Below are experts of layer 7 (counted from 0) of a mixture-of-experts language model. Rows are named router (the router's row for the expert), gate (a neuron's input weights, with its number), up (a neuron's input weights, with its number), down (a neuron's output weights, with its number) and show model dimensions 256-319. Each number is 500 + 40 x the weight over its row's rms, rounded and kept within 0 to 999. Numbers have three digits each.
After each expert's rows: a language model's description of what the expert responds to. This comes from a sample of Wikipedia text that the model never trained on.

# expert 21
router:488483489498460399498487556509491535419480462460526508500523495507479554446450499491495548551511544519478519607501476452526490522495489479539467527437497499571489532426457462508489539457528546
gate0:515488439490534422503521506536431545433529547480519439494486506484472498471539465509473452509474465498487482509500543589538515504491469488490523449403490536429486433465485539469479493515517491
up0:464486431533468571507474494543504509607469542445478504502515517491491511514479529558497460526552510531474513467502542555541487488477450485509453429477508475560541536509471444512529430519516463
down0:547418482493533433553403469464520538503496601590480554549442514484497545519506455538452492491533454453504498493497517466563573475506484554468433417478551414422516530554465534552468528446507432
Verb completions, sentence ends. Sentence-final periods and quote closings, verbs and particles completing predicates such as moved, said, came, away, arrive.

# expert 41
router:487531438486431489583507563524468537501432464435514509482490473477439505452437506505503550479584546463500543515498479521475425468399522433511496512517514509601537531427484508504528504481592533
gate0:515524407540570477488491493559555488451500529543490549472402458497495459457490476475448447464436521484450514500443475525513446499515552576414467479519547537537566472479513472458475535565501556
up0:477586498571449469511542458549433472472481550524538498500520486506465466542500572471472548540510545519565503485483514486458462503527485462505501502521542514528460547534490481415477529468464548
down0:479469532483449491482495589451426495450536480498492492479487449420497475416527501564515576480456510544492534487419476510512514450481520575448520605498496478478420524499582534501461498528486469
Mid-name syllables. Middle pieces of foreign personal names such as E-man-uele, Q-ay-yum, Tre-viño, plus infobox labels Born, Died, Preceded.

# expert 36
router:459550472467433462554444540553462495448497464492511431518490495427478525449431518566465503524519529481517539523488459519519503444494491450573450494463498526524533514470468479538508502485488503
gate0:442565529512386505518496475506526510573541485443474496552478540478543462554536494509468486508554451499501523521495469550483479522429441443506489490483414502501477425575493565536520485588484447
up0:447490485488438517488485486572524524431462420490530521590425622480507481473452498490483455451487433525449532468483480477440449529457435561474507492543542449463509532432548535545518535479483508
down0:511479590558483528485516516513490522513492516488536539470500502516419493505494531472478577493511490496458452552535475427502461517558463413520533458501559491501507464458533526517511577478551461
Music and film terms. Music, film and award vocabulary in entertainment articles, such as music, Best, Film, song, album, Rhythm, Vocal, opera.

# expert 43
router:513516489466445486537551507520496544480499444507547518446535407499422495502458516514492507553537514448469466549423476509515470449474506477537445488436505507521522561484481507476515496486547490
gate0:512520526536491556525561470459502505465516414503467456520529437516458505542452535634566522519428555557535510487489515494437488519414557507507492495502537494526479454556431502497518521442532538
up0:524577492494518459493562537589537534555495570441513592459392532470452515527505505454469492501473527507509499461488545507459491401520492464446581455477450534489529487467531514471425435559543537
down0:455506594544493514464478531521515464476526467499437470573558579496525524435520478569428444512574435488535468476580481416545487544424483406558510463498537532551489442448457486457463520514497492
Leading number digits. First digits of numbers in tables, dates, ages and ranks, such as 1 in 1993 or 4 in 49, plus was, were, been.

# expert 5
router:461531446476450488519517491561585509461469429445483509539528451476449519502410467542486536501511475445446558540466481505537490477457506466529496539434524504536529554495491504461537525498536589
gate0:458454505409498515487433505455491484467542502496536507454481528489484483546446568479433397503498443479472525525522458500531418492513500447519503494530490507422557641486459471438553483435491512
up0:546509428552451441508453539613489521477519476415542485499482550569541526463481493503536527515484533506450459499487501441485557530438504554544484488527555528575476419500494484491514445556571507
down0:483490530503558467512491417561487523542514483492517490527550482549542531466521533516498601487486519497592516486478487435569479476492536564481475528525557501539516426513502495482485421523535490
Sports results narrative. Words in sports match and season reports such as loss, won, Cup, tournament, plus modal verbs would and will, and narrative he/the.

# expert 38
router:466511470460434469572519541567482514473487471457525451464530447509460524466457494517474568487538523445498524530470481451519452445512568470562441530465481491490532543526480477545513555499539505
gate0:549536478460586519528560530460529476566492466474448456502432472505549455439509504518497474509414571490582534513515540430446528543481489455465520526474490584538543506529481428491508438585493507
up0:488468444445486511491488502542547444408447492461481492497530490482539576515529480465501533495514488485452474513493494535515489430481524557511539377475493528475473575491558564532524451483473438
down0:435565546567500474540495470504487523531571499514504515490475533422386495533513491534470501457491430487491564520520532554579461547471501447468542504563497498498554479457507536560557515533493513
Place and name fragments. Middle or final pieces of proper names, mostly towns and clubs, after a starting piece, e.g. Port Moresby, Grimsby, Chelmsford, St. Louis.

# expert 22
router:489548502468477461575483554560518526486495466512515499483520504477469543523443441476416543526548603464494574580497460467533452468415542455538444543445542531517579535470465484559524487513520544
gate0:459455478521571471474485471500523471589502497518468454507476405455440528487478452426478562401519588488532526540510498568439601476544475554518419507460580486476486501460458568548501576479583519
up0:436408479524482458471438471452496428516537501479456491520451422469511504505494422526487577482483550577531487548538480520500503570453573503526443507454612479468471516530496546569525504467558499
down0:489525505443502498454558422522483544524482513521464431502525502550524526520503539490413410479481420461499478531415500457509521489504543412454504519564490458489431526512478443454538491473478461
Occupation and role nouns. Words describing a person's role after was a or as, e.g. politician, footballer, American actor, fashion editor, talk show host.

# expert 10
router:492492505479453475504504505521482530474463427462545480462583484455474513474462500522499510583515540530477498534434487497536441497480513464563461532463498523516492510481450454479501506488574501
gate0:522561487483491531566508525568482483537566438447418552539517499536539555512436516527471496413480517475441470476544464508495509484562559531467419469513509512560548489504471530466525503460537418
up0:460482517519458487560533476547565482489496443545490498511458497492545434528448524515403550481423540499526499517571525539508483492591514491520443511448525551565496502529518574469594538463402486
down0:447506542447495470545479452478490466496447519533460564522564530539493505543452481599464468369508469490407476513498489534474492453484508507534466447523525482518526536513510452449539446542515458
Space or bracket before numbers. Spaces, opening brackets, currency signs and subscript braces right before a number, often a year after in or a date, e.g. in 1876, (4), $.

# expert 44
router:495537467478479495572486552530482522457451455457506492506513477482454485502478513490455530554534545443401504532430439442504428493449492467552444571480535520571504530423463502494492530482523492
gate0:539600568551528505479533529459503508574454477525515559432517502514495448505460479553461516526510548486456531446501527538511551435531554496487496523478502454576470482508392473435489482489505490
up0:457525464494515464572420456488492395517529446534507488439514510517446486479504496539491501509508485481466484464455583584506504531522547548475548433486471419421516469470521563509510519519502597
down0:443518504512445540544478500437508460491566431485556559504481508549525534513539537520530489534505426486516489452401499538483491493481427549468441452526448445477474457446540605467549567562507552
Political and institutional nouns. Names and words for parties, districts, laws and institutions, often in election tables, such as Party, Act, Democratic, District, Council, Turnout.

# expert 39
router:508515460489449463587538551546544565501448458496563450436556453510494539456477513561394527515539543472451541520472491529516476505458538471510443553487508522520576533439485449503540500503562544
gate0:483550517483436538467439453484519467498437482559520486480473498468509480506526415498562498474542562469443483554478442513477560509457465392549481433468478463473543483507581474465507486522458485
up0:486465499444561499501450472442451489424538503483526501498432521471525468514517484466462495528470504548425494515488428497519462526475546493497522519516525459531422524508564562563529543553529492
down0:597536493442486568578461588474506526465445531468471508464511556489555470515512487518539549468478533491515482462518508493465529481528479509524553516525496538529493561494521474506462468481495512
Name fragments. Surname and given-name pieces after a first name or initial, such as Ch in Chavez, Dun, Mc, McK, Ben, Tom.

# expert 30
router:477544457448444427528490532543473510444490466471519394510530508438473537530457493486444569605545550486495485528461468501530414461474536510567480542490527537506540468518504423540550482502583515
gate0:534468530422538469486565479427521476454589488547431427502589544480504531577581461539547508504469584472472491512578457498455535498474513453596536449440523572511508526473511425529425583475550402
up0:513506483499482499524548442466445522417484474553524473425469584518531514513490513524418482523487555507482504481526436427532427485456454462529527444484587515518541530510533464558480470513496552
down0:439424503460534452559523502454515441501479481463463445525439430497458494462499599500442520497525546528480525514545577501550498537575491521455452461585474560497553522526439537467510507542569519
Descriptive narrative words. Function words and concrete nouns or adjectives in ship histories and physical descriptions, e.g. the crew, white petals, loss of eight, roof, stone.

# expert 29
router:498541455470493440536547482581535520532476480448556500522567445467475512517489519497482572520515491502510493522423483469491469414454500487530482485486468529500534521502439476477532488495516540
gate0:480528513488499537481517478621543477506567464460467525541437380523495501510515493478484510468522458500484505479480483549505549557476466487593491445488445502485463504526476472513560538531549477
up0:550573505505570561515451466576498438520483509517526503536477494555533507509533512468479502516560428496465529605466511507486490523504477519577504452551446506505516552549472484465586497522579482
down0:395457451463566452455444506451506502501554523466523509567492513605540541546464509463564531549473508469524485575443504502452494515409514514550525506487438541480434534501513504511524528504457482
Sports table cells. Spaces and pipes before numbers in football league and squad tables, such as goals, matches, appearances, plus dashes and scored.

# expert 45
router:503583479453463482557514572510509557499496491475543465490562424431413541470456471477465523533512543489449570536462503496504452486493502447510462536437481539487525540456484519497563539490518541
gate0:447465468504495462463530480448433554466543454489480520543423525493517529509513535465429490511484531550534474582548486576467530416535537488540499411457516548508429558522486505492513503440407499
up0:474500491456522491541462579567523446501489523550547463444513447465467473547443446516486489512469510477483484486546503418516468509455471459406476530525542490421499405458483507460509478529499503
down0:558561489490548526465404514556481436457521513462538451454518439420566515438510458542482540527503464507498510412556472512488517471435534533603436533577546462532597495478516471470488455492543552
List and place separators. Commas and pipes separating birthplace from country, roles in credit lists, and table cells, such as Moscow, Russia and vocals, guitar.

# expert 1
router:466520484429497455536526515509497497487474486432542447546499500470423515467456417519506545535531525437480514538497488471543472454491483493504525507484480510522500480477470505563550533468541522
gate0:481448526497473503519536468437546479458479468467415485476415513519589421494503516554476462552537420546521487452517437498439533544501469472438506507475441552402517554504517445577536430471558478
up0:579457526522510477497485524499574461531448548463510481558561539587522480498477427517496461431507536442499534509423517507567430491493463494446516521555528502494509454507426527559461537441515441
down0:486550415456417444511537466517512491537470531471544543534536496488450530504509550547551527488449505534519553506510582475502534505503477529519499529484529470549449537551527547495448523487458495
Digits in quantities. Single digits inside multi-digit numbers in populations, coordinates, heights, years and percentages, such as 3,78-7, 1.9-1 m, 198-1.

# expert 34
router:433511469477451457543478570558483554476484480502542480475532418477479526502473461508435537486559557452496524540482520524565428482481551453541494538437559520558568535475477473507551529499533548
gate0:607477460482500471493495537546563526474473514516452469577552508575493547580505553484549598532503439514515499591463465486493469537521395449513484526505516484580480474461481509475524480514477485
up0:508533545430544461550524495503544484542522428487486533546512478517487482527543523531527480502553438498574465560504468480470491516510449502496433505505460510466490482510431524479440420452498430
down0:531508527470534512507544510434454528478503616533448503470549466538503486514530505467572490499482531445427510548396486512457528565468547518400440486455588528481482514442469475490533523509469488
Personal names and pronouns. Pronouns he and she plus surname and first-name pieces in biographies, often as sentence subject, e.g. Sørensen, Undén, Smith.

# expert 28
router:440515473467432438515467555582446478479479491481534505427561487492443526480444477501459481552529513431483509511408468485588474496499524490529492554400547488526560533445520475513553537508522523
gate0:569472471530550483547495472574529540435473480507450492487502507528529545505502450523550538445541548549450475522501523550527503545476530478524481510526492508480404536533474530477457509490538539
up0:492442554442499499511494482530464493480509478504483486532500545537447519548498495494536502511500430538517462483517461472485490497544544498509482511510505507534463409498491531494474409478519527
down0:457507362451452534492509487466510423485533502518467437448562497548550484465524490569544523449538498490512526500527435514458522518553439530517556597572503588500457470542484476457442476478556515
Place and venue nouns. Final words of named places and institutions, often before a comma or table pipe, such as Stadium, Street, Theatre, Italy, °W.

# expert 33
router:453528429485472428523519515515503570454418446478487452525546487450460547435434511545438509582516565446476564517450487539501501462419525519583477486435490572533522533512448462512533547482499489
gate0:439491485553505447509454463548495497514501462536506550558498492437453494488464445456465578486474527607524464465496525478557491460491528512458468453492422525517521459572454443546517554510478491
up0:533491496534545444468503499460561474497545520497475498544474518462471528516562509507526536499512480458468451496474518481519487532482474505495542508516516505511501411534431517491433400538540507
down0:488435468528552460452457513586463512443529544509489471551515430575563560500489520515540500447534492410482440553437491509515533507477462476500559493464562492471496474449448532413469471505526469
Song and name fragments. Word pieces after an opening quote or parenthesis in song titles, lyrics and music credits, such as S-eb-astian, B-erry, May-be.

# expert 18
router:482505456445476433536484624560478519430489496476509460479541454476481511463440471524516495541510518445470523583470453424560490509493512417536512550499503518534560558515455467508556521531503515
gate0:461532333527504417532483498486516483491495497461475459498574445506514496535473532528530490512423442467556520441456525537481508437530483456516442463525469516500467441495482488460496411539442501
up0:502474466563476490468533540468461487598521598499510560459498463524505568558531520415502510524520531505515455488486544511464548506486509531516495462505513537480457488550506580617497432482489508
down0:476484504478522527499441465443508441536558552466490535554526504401488558436505537502564470449544471482507545421507557439436470585512509479508456434536520460527529573526431512519455452518468532
Nouns after the. Common nouns, often word-final pieces, right after the or a and usually followed by of, e.g. the purpose, the edge, family, album.

# expert 20
router:477516501442478478529516471535459533483493451473558431520530467449420570467492477543472548561567533478488489511477476435537453470477537510550466514444482515580553539486480463550533523474543513
gate0:446562478512522535495574468424511491499466511528524497435479531465440453509504491536483514516506534465480430465561440507497429564451521478469504491516473468595502542563528546460438546415518493
up0:531545479485514474521483486529486498546511441559410549454458464521558489536547425565498498513476515520541458545481500543457535514582429510538530420548543439547492519461538445569571455502482490
down0:490482533458554480473497507565543513503526519408513474524459502528489520464462486460486528480505501519531484412485551479468541530519454506470488464443514487467482499518491512476559512592483462
Quantifiers and modifiers. Quantity and variety words and articles in expository prose, such as many, some, several, other, certain, diverse, large, various.

# expert 15
router:459530453477410479528519511514508495486517470477525443499541478509489502501475512563480585523500513430495534574445444485462492429478442475522475565439513503487555529493492507486539522432510556
gate0:533525467549490557470547479486478459470503537515467477490554543454523515544514470438410416521547536525469479477482540504437511508488502527533491550477575519550523546484499459503513455582556537
up0:485488526464450526518447536455511500480499511546474465461486545466565447519478540484567505452470486448533522486551395550555441469535462492514523504466433523480479466492484490477512537527487484
down0:508478580608462477458592559386513438524524531612477484497566534439489484485513515566458471500482474438466478516402484500504543474469473512563445538500483570445466490510504553561539501540574490
Sports results tables. Cells and pipes in sports schedules and results tables, holding venues, events, places and teams, such as Arena, Long jump, finished, medalist.

# expert 47
router:456525489500432485489510561555410528477446458503525491463553449483487532465481446516483504514523594490468549569491465465569488496450502426518468559431519515522530541437475467536532551487531533
gate0:499517500499476539480587530517487571488525564537508525435441496449520537477499487542445503448555448528529455491492518559519609491544491532519516486486457483507489490492514521526482551544423508
up0:490593460460569499489479545489551529538465480510515465516498431513511494556514469475501503486433477534532464592512503506539558512541487566497512497461506600490514551468489573444502526558529476
down0:579455509505496487580475441539526471484473481492478528456515578450512514493468491456439492503483500529523482481384479513467475460432509510565536468542554547546450543477447460582487534526567508
Career and role nouns. Nouns ending phrases in biographies, naming roles, fields and institutions, such as politician, minister of education, international relations, season, career.